From a checkpoint of a small mixture-of-experts model trained on Wikipedia: width 192, 32 experts in each of 11 layers.
Below are experts of layer 9 (counted from 0) of a mixture-of-experts language model. Rows are named router (the router's row for the expert) and show model dimensions 0-191. Each number is 500 + 25 x the weight over its row's rms, rounded and kept within 0 to 999. Numbers have three digits each.
After each expert's rows: a language model's description of what the expert responds to; "gets" lists some tokens that make up at least twice as much of what it gets as of all text. This comes from a sample of Wikipedia text that the model never trained on. Tokens count by the router's weight.

# expert 2
router:457492496513506511521507500558501488509506453494506487507457486498524484487540461526528490513514520514475543476487452529513518448461497487465443495517527485524492521532528507487531498469498446516538474454504458491523477481479522523492483474500502484527487467488446528492543519528518508488496484519508473476560506525490498441471501485479479474491516561479532508508496490520468494540510474541505531477519513560486502495504466481476539467502524502522472523520540530518498461527536524496540477480484530515535511511527489513504501474470479498454515513525489496476471513514504496509
Modal verbs and infinitive to before a verb, such as can, will, would, may, to; also Preceded/Succeeded and ==See also headings.
gets: " to", " would", " can", " will", " may", "G"

# expert 4
router:527514529465480499473485467541480516484516523498474467499519520491488493474489479515468468512498516524521516500482531472509496484501489494462465518509481518516465540508523536472544532481467500519478514532507518481504486490507479529492500529530498470526470465482440475539507499439513512529506469503559522491493505513542455532479509485478472524485456539469510539527482533512499488512492524541509535500511482475527484519492515467490496488442528505516525533507495516504484462507547450492548483554530506479525490531535493444512496497469440510477508483527489534518461518496480508492
Word-final pieces ending in s, such as s, ers, es, and pieces starting with S or opening quotes or parentheses, like "S and (S.
gets: "s", "S", "es", "ers", " \"", "os"

# expert 13
router:477527512487525515529504485548502528509462508468526507493498474477469501489526526517511501510505430436516465480519516508453546446488493487511508538500540477477489448494517533518516493456509502529515517449507556474487453495486499515486486501515503479509530512469512492422537527522528511512491481492502483475485491508495479451489452494481495547495476495480536467500511498511468509511490468514498495476424543478542479506493528468472486506500501483517516500520499469515537490516460517480520466495506496537515537525536489506505497472509487522505520528477465509514538522491472465491
Nouns naming professions or roles, often right before a comma or period, such as artist, painter, actor, attorney, plus table pipes.
gets: " |", "ist", " Team", " director", " film", "ator"

# expert 14
router:533511490567492487473454479518482521526494521509506528511548525482482550468515455507501486515450484523472417471476468506514476495528490495483495507517541504515467514493510512511510567492455502512491496507510543509531477507480519497507467483515479506452486484503513512524521513517495487505485506494490508474500475478487551527488535485474492530482541465469483463522483502537550505497497499507513466455525522488482482517467469545484480548529541487472519510460503472504487513515531516504536466484499555536486514496527478492481477489462473501478505520538473469495526502505468534481
The preposition of after words like part, one or due, plus with and -ing or linking verbs such as using, including, featuring, providing.
gets: " of", " with", " on", "3", "ing", "4"

# expert 3
router:457513527474521510506466528477480515510475538497517516514518488491461511501514520489484476479531523521479507483506500505439513478490481474532541489512516522494504537520524502525535470534496457525510494498490517484468496502510500507515533446481434489468487496483452511396505454530516474503480486525468499476526518517500467556499505516500487477488523515487503541503499499500510524497505512519510519464456459508505497472502532555536474475520522500523453530521520517482475484475491515486518481552510527490524498492549467522480504480497474515479504483513494481489541509516546436477
Line breaks after headings or paragraph ends, and table cell pipes, plus adverbs and verbs like shortly, just, well, stop.
gets: "\n", " |", " G", " b", " ==", " g"

# expert 31
router:447510538519516513481515469483474463519523463476486464507539526493482473483518529494529477486437483511511534531517520460532542482487503473503514538495461515503470506496525517487523463554475506506524494456517510489487468501500498503521497483497502519506474541506453500516504506464487482455478505514537510507515481507505479454510474508492504479485526509537519469496558515525493483518496457481494504522466502513543469484490470457494445523435480481478515508545530514488441451536516493481545479474524529545486465515513499533477484479484475504503477531486477475513501525493484524495
The word the or The opening a noun phrase, often sentence-initial after a period, plus His, Its and table pipes.
gets: " the", " The", " |", "The", ":", " Ch"

# expert 8
router:553516498468519521459480489458473520449514481474499477521548460489482544494494541519530522508538516490484532490512522567509492465495490502463493530486468536494500464523527525486526515473456498497529536507505486494488467506506518518488480470502496480505490517484458536528527502490522516516488479511545474541533501433495518503537507501497485478495544520496442476529532507526534526514500506508508524482437491483521491475474483504478457557507491495460536511496526531501482453498502448491543515471510496512536506488516484531528479477475538522521503528488499485493517501501499538495
The article a after is, as or with, plus line-opening table pipes, list dashes and heading markers like === or ==P.
gets: " a", "|", "-", " A", "==", " ("

# expert 18
router:501495508497503520494469531487505513521521441478519507518549536526466501515512506496545500513512524519528471497489512529530480487512486489507554529518495533504487540504522501486464578545505455521460517475480486548513459488477512501472463522482496485541482465564490468512476524464509520542478501511532473486463464488480469495546502480484504514464453464521510470519519526541475504480491538478522517471514492528507485479474471513472496479534508476451490529521487486506465474520494524496458515492507513493528503456515492504483482497527473497507513452498491461481467522543518516477
Initial letters and words in proper names and dates, like P(ardis), North Carolina, New York, F(iddler), plus day numbers in tables.
gets: " F", " W", " P", " New", " St", " T"

# expert 6
router:449516519534518498517477494465474526516486510484518470512514511517483481494469470476501490503518504522495525495479496501507472470516504505496458534518483529493471514509524511533456491561493526501455512543499474471523510467511511511493483529507509472518479509499498525511531501539523512536494479512519545492521500529479531549472481484498500471483533545483534493508551535502455525482494531529504507564463498528467497556475499565494485531459511516515476501513479538511541506520462529486461481519511523538438515499502491495491485491503435505486531477473492478505497521511479434490
Quantity words like many, several, both, all, two, numbers before units, and capital-letter starts of names such as Gr(imsby), C(ore).
gets: " R", " D", " B", " L", " C", " N"

# expert 20
router:498510519481510511489498477510507458508473531500513449503529483477522566493538481500493485456510509521477513492487507476515527540520496501456521535512492498471501504500533538481499522496468464518460534464528469493522478490490527517508457491530518529480503490510503505488527542506505475480537503465532480546479480502469465506478458484489479496479523465455509516500469521535500514482474496442497505464484460492509474540473557513489484499494464496495503508420518510486509482536517428485509514470510542478480509529476489546519487478481471554478510491490467489475500500547495533492
Coordinating and contrast words joining phrases, such as and, or, but, However, though, plus line breaks ending infobox and list entries.
gets: " and", "\n", " or", " but", " ", " &"

# expert 19
router:510512501462526533488492498534498512502521529489525462517522470484466472492539449509489485514509510537529532466474502482456551487485498473464504478481508526473462495532516523490493467460491499512522545506517469468510475474485512517517488552506471517512484541481532522522546502511465486472467492525557523472463484493497488523464540473490476473486512450473508468505550511481491515468497510528487457477519502477525489569494505441512467464498512496490454481520512547522502516511505512509521492465502530513522513513498483531508473489494489499479452499510513457529524497489489563494
Past participles and past verbs following was, is or also, such as located, served, won, released, plus pipes in sports and data tables.
gets: " |", "ed", " used", " released", " known", " won"

# expert 17
router:511522533483519520477465479516488507522507479536510451494515513489521483515490466525523506507518515506515509476471474483515475464517495484474481475501510502511476539472511533513512470457522538501506498502514496512523506491495500501493495480516484481509500534542441507503534514500501519454561515513471463516537488520473530511487463495478482518475505517471517493508467521525479498495484404466521541476435519494504490473499525510496468565524479485510563504512546473513518515478498522499513490487432500517501479506544498513512471482555500526533538522465552470470524519511479512487
Adjectives and ordinals after the or his, such as first, second, former, original, United, American, and word-final pieces of place names.
gets: " an", " first", " United", " 1", " second", " former"

# expert 30
router:512510512465525522486496506445535462520536531516512533517531469482517508483495459466483481530510505497469529535522516510509496476522483518463498512507503542498464432531509530534495537469524457501442481524502479480469511488502487512504545458521464498540476486468464492525499518511496479477490507509498471493495543528539510480494534502498483488495524477452480517522504521517533511543493497456505498458506483541521485515498487465599484480534489485505516496425508512513470488512455514494518473460510516523518479508489478523513515475481508497493530514509493462487530485492480511481
Line breaks ending table rows and before headings, plus prepositions on and for, as in on social media, on stage, for.
gets: "\n", " for", " on", " On", " of", "On"

# expert 12
router:564485511465506517526488502488481464526491471481501536489521514490517543478507547549467486516532489510476510526462520494492533457533482462483447505505473517519478513522517517485474549474471564515458501508495511541487513487484490519494493453515536484504517457521542539453521532489504485487489479507515492475548488470481478459486472483497486519475442508480522468504543543504503511499488489504517508500482494474530493559501482471465472504540538473509467517521514527508484474509509499490505496495540522497479486496516494484482484481485552524472472473539484493483492518432510485493
The word the after prepositions, as in into the Kansas River, up the Neuse, plus name starts with quotes or hyphens like "B, -B.
gets: " the", "B", "=", "-", " \"B", "-b"

# expert 10
router:527494518479531511498502475446514507525494504510518487504543526495468481483508450472540526509506501517490505537500466477531544547512503481474482521505523470505477492503525508501479552571455466507474514465517538512474518506503540509497493526500476508482479497485521497503512507461503508490478511519540528486526521473515453532491516505506497525502524451476511552464504485516485508494498487548520533477537543474474490471479476463564527479526537484484485496530525464499470471516503517483508489495499533558526529520468492537481465490454472464483479489542537475492462503506473512500
Forms of be and have after a subject pronoun or noun, such as was, is, were, has, became, being.
gets: " was", " is", " were", " are", " be", " has"

# expert 1
router:506519482480496478470449528490497515519517537470520453507474481475537477501502542527508465518517492511533511498517506515522485487513493530454553512500495504505516515490522537469515484535533481512514495503525535469554479508481533514489494502527479484535486525497493481458487478528515496570477475521483501511489470522480473499477511512512506469530454503556516547483441419540461512467471522530497524480511455508513489492491449505504484502522460498496489522511510490510504522521544542494533465522501509513520467510504482508488511506523471510478552443489474495470454501517520491491
Word-initial or mid-word fragments that a suffix will complete, such as elev, partn, reg, plus table pipes and list dashes starting lines.
gets: "|", "-", "am", "it", "ag", "im"

# expert 26
router:531518436478517505514528487517480525529494536493524454496531481486478496492511506514513486498476481519505517555481457471526512462539472459500533459523508521502465475496524514527504497452512518519507510535531469475461460509476494514501560494479474495512482508475550506529448489503509483543486479496474538490539476510502522513481519479484496487483518450481516527498552509480536514477485503490517477458503542502534507461493489495464495497480510480484517512513517485505473516464541526489486466491511513498524455517474476535487481487485471515468486518479583505505464518527490439490
Table-cell pipes after names, and gerunds or verbs before to or as, such as born, going, giving, saying, went, coming.
gets: " |", "ing", " /", ")", ";", " such"

# expert 5
router:539512488451524512556452516538504520535428511486509497515493508493481490503459495518525491530529528489480523480515518468498511528495484464540518487513499467525543455489505505458530469492519516511426526458510480487522466505492523505503472484501478517498491505558542498520527517528485483456490465515461543468493492527494509529492521480485498476493499458480495528516493508512466518519486520477501493457436468481534491503490471529470547483515422510522483507517468475503503530519509505484471486472511522528498530520472502523484489494494496506479443515496466474485509515521483506496
Prepositions following a verb or noun, such as by, at, from, against, under, and colons after infobox field labels like Author: or Source:.
gets: " by", " at", " to", " from", " of", " with"

# expert 29
router:519518495465519510476470481551461514533469464503511522500533513488514490478523536526499497488484498520486511474494480489508542489511508471524548540510517545515484501507484515478514545467455485510523515509510498478494481485490531519524478467510493480521488501478461434507494518533508497467480519494520444460582527528475452552487541495498488516501488507504515457500464523469475520468496471505527530538471459485528494478475498488512486552524504496466510499479524490498507518522497488496496491512523501492440519529461477441520483488497528499516529484548476477499512497504569510488
Commas attached to word ends in place names and lists, such as Carolina, or 1944, plus list dashes and table pipes.
gets: ",", "-", "s,", "),", "e,", "==="

# expert 16
router:530510520531497511478470482487485487512510517480507537501523495486504475479510532449479491516490499531476527501499457481507465473516508470515491509503522534518497503511433505490508546505512448507436536478507494485478504484487522495499574486529521498530516473481544436497525488491508504451500458512538499531472503507466489546502520493486490537482505478470519509519483472478449486506470542474518482549507548479501493509488483548472505482518530487536467499479526483515523522514521531490508493470491540521512528501445494490490481484551466520486434522487559495493515504506483504492
Clause-opening conjunctions and as, such as when, before, after, because, although, plus years after "From" and numbers in tables.
gets: " as", " that", " after", ",", " when", " before"

# expert 11
router:523513522493491516466484477536490542506517501474506541505489457489551498497492543506463488498511501529536472496493464579527541540528487464537520512524524539513522467489525461474521475491423464505505524477521513456476500493485510510498466514508482496516494474481540442514515474509513500535493506521480497524534495518493483432485519495489488529511526540471527473503500532478525514461485426517513482483517520466511490482492503515500494465514547509499483505511444487511531530523480491480488502469517522500514523510517478493487531486474479492470521443520475479502521509515498526496
Nouns after the or his, such as project, position, level, market, season, work, plus mid-word pieces and digits in names and tables.
gets: "an", "in", "on", "k", "ar", "m"

# expert 24
router:447494513467532512479486461480482477522434508497510489508541510491478532477536526500514496522502499519458514489474506477517551556540485479459467513488534527522514529535515501469463454498454507514447514563510519495456502495493513511483513477503493483504496482512524506496509502524512510468490542503506477477517483514543549488513495484530482488489504472483509463504483526471465492476510543526508526545530515481486506476480467490498488481426527480456482491473527557501501540520470508507461484472510517517534540482543500511476506479468501496490533463531480468504507485520496510499
The preposition in, and In at sentence starts, after place or event words, plus table line breaks and name starts like Re(eves).
gets: " in", " In", "In", " of", " de", " M"

# expert 9
router:520486508476512532537506481487480514526463529475496482513538474498511501507514523533515481507493487490453531475517495504471487471509480504517550479467530539504491517528520503485532517495465505519515539533494483497544496472513514509570481480503491498483494524444497551539530494516507485503485485514471470483446518517517440509482530496477463507513512499492491482523495513511476502534482455495520522446462552526528506483505562467491493469512450475562514491463523486496466527531479452510499508506519531506513498508499521528532496484477478513483473508553536492505508501535557473497
Periods fused to a word's last piece (States., Georgia., er.), closing a sentence, and final cell pipes ending table rows.
gets: ".", " |", "s.", ")", ").", "es."

# expert 28
router:520515537510485497462580469529490501502505518502514484528534483502524505491474460515493463518487513521495540484493478479519468513508479474496532486493520473529461508544473515466529496553453484518530466575459541559493504485503506506484476504507502492509493539509541508532530521502517522487495522509485507499485467503495532497495483485499510532494456464503527475512509529509486522493479491461516484484437527481539507490521457494488505495538464498517512500514511460514490486514529434494544480458521508535508501516443483506479506466495464511496519508468468491454535522478481479479
Possessive 's and possessive pronouns like his, her, its, their, plus adjective endings such as -ological, -ic and -ian.
gets: "'s", " his", " their", "i", " her", " its"

# expert 22
router:520515527507514506470480499514478521504490510488490442501528507487509466477506452501491526521524496509524474485497464495518476473528499475461502480500514499506453499511487522502511494478479496485526485516496460494439522476501509540513455474513497487479559486499547517524538508519498509476484498512475535555454492527548471517503521552500484543540516460504507507473499529476492498562477421537506468468527538485521499509502531459509485477490453487530497482486509471506495467527438456497505490497508511491505552531471508522490481490479493507535518511545488455474514510512466508511
Sentence or clause subjects after a period, comma or "where", such as he, she, it, who, which, There.
gets: " he", " He", " it", " which", " It", " who"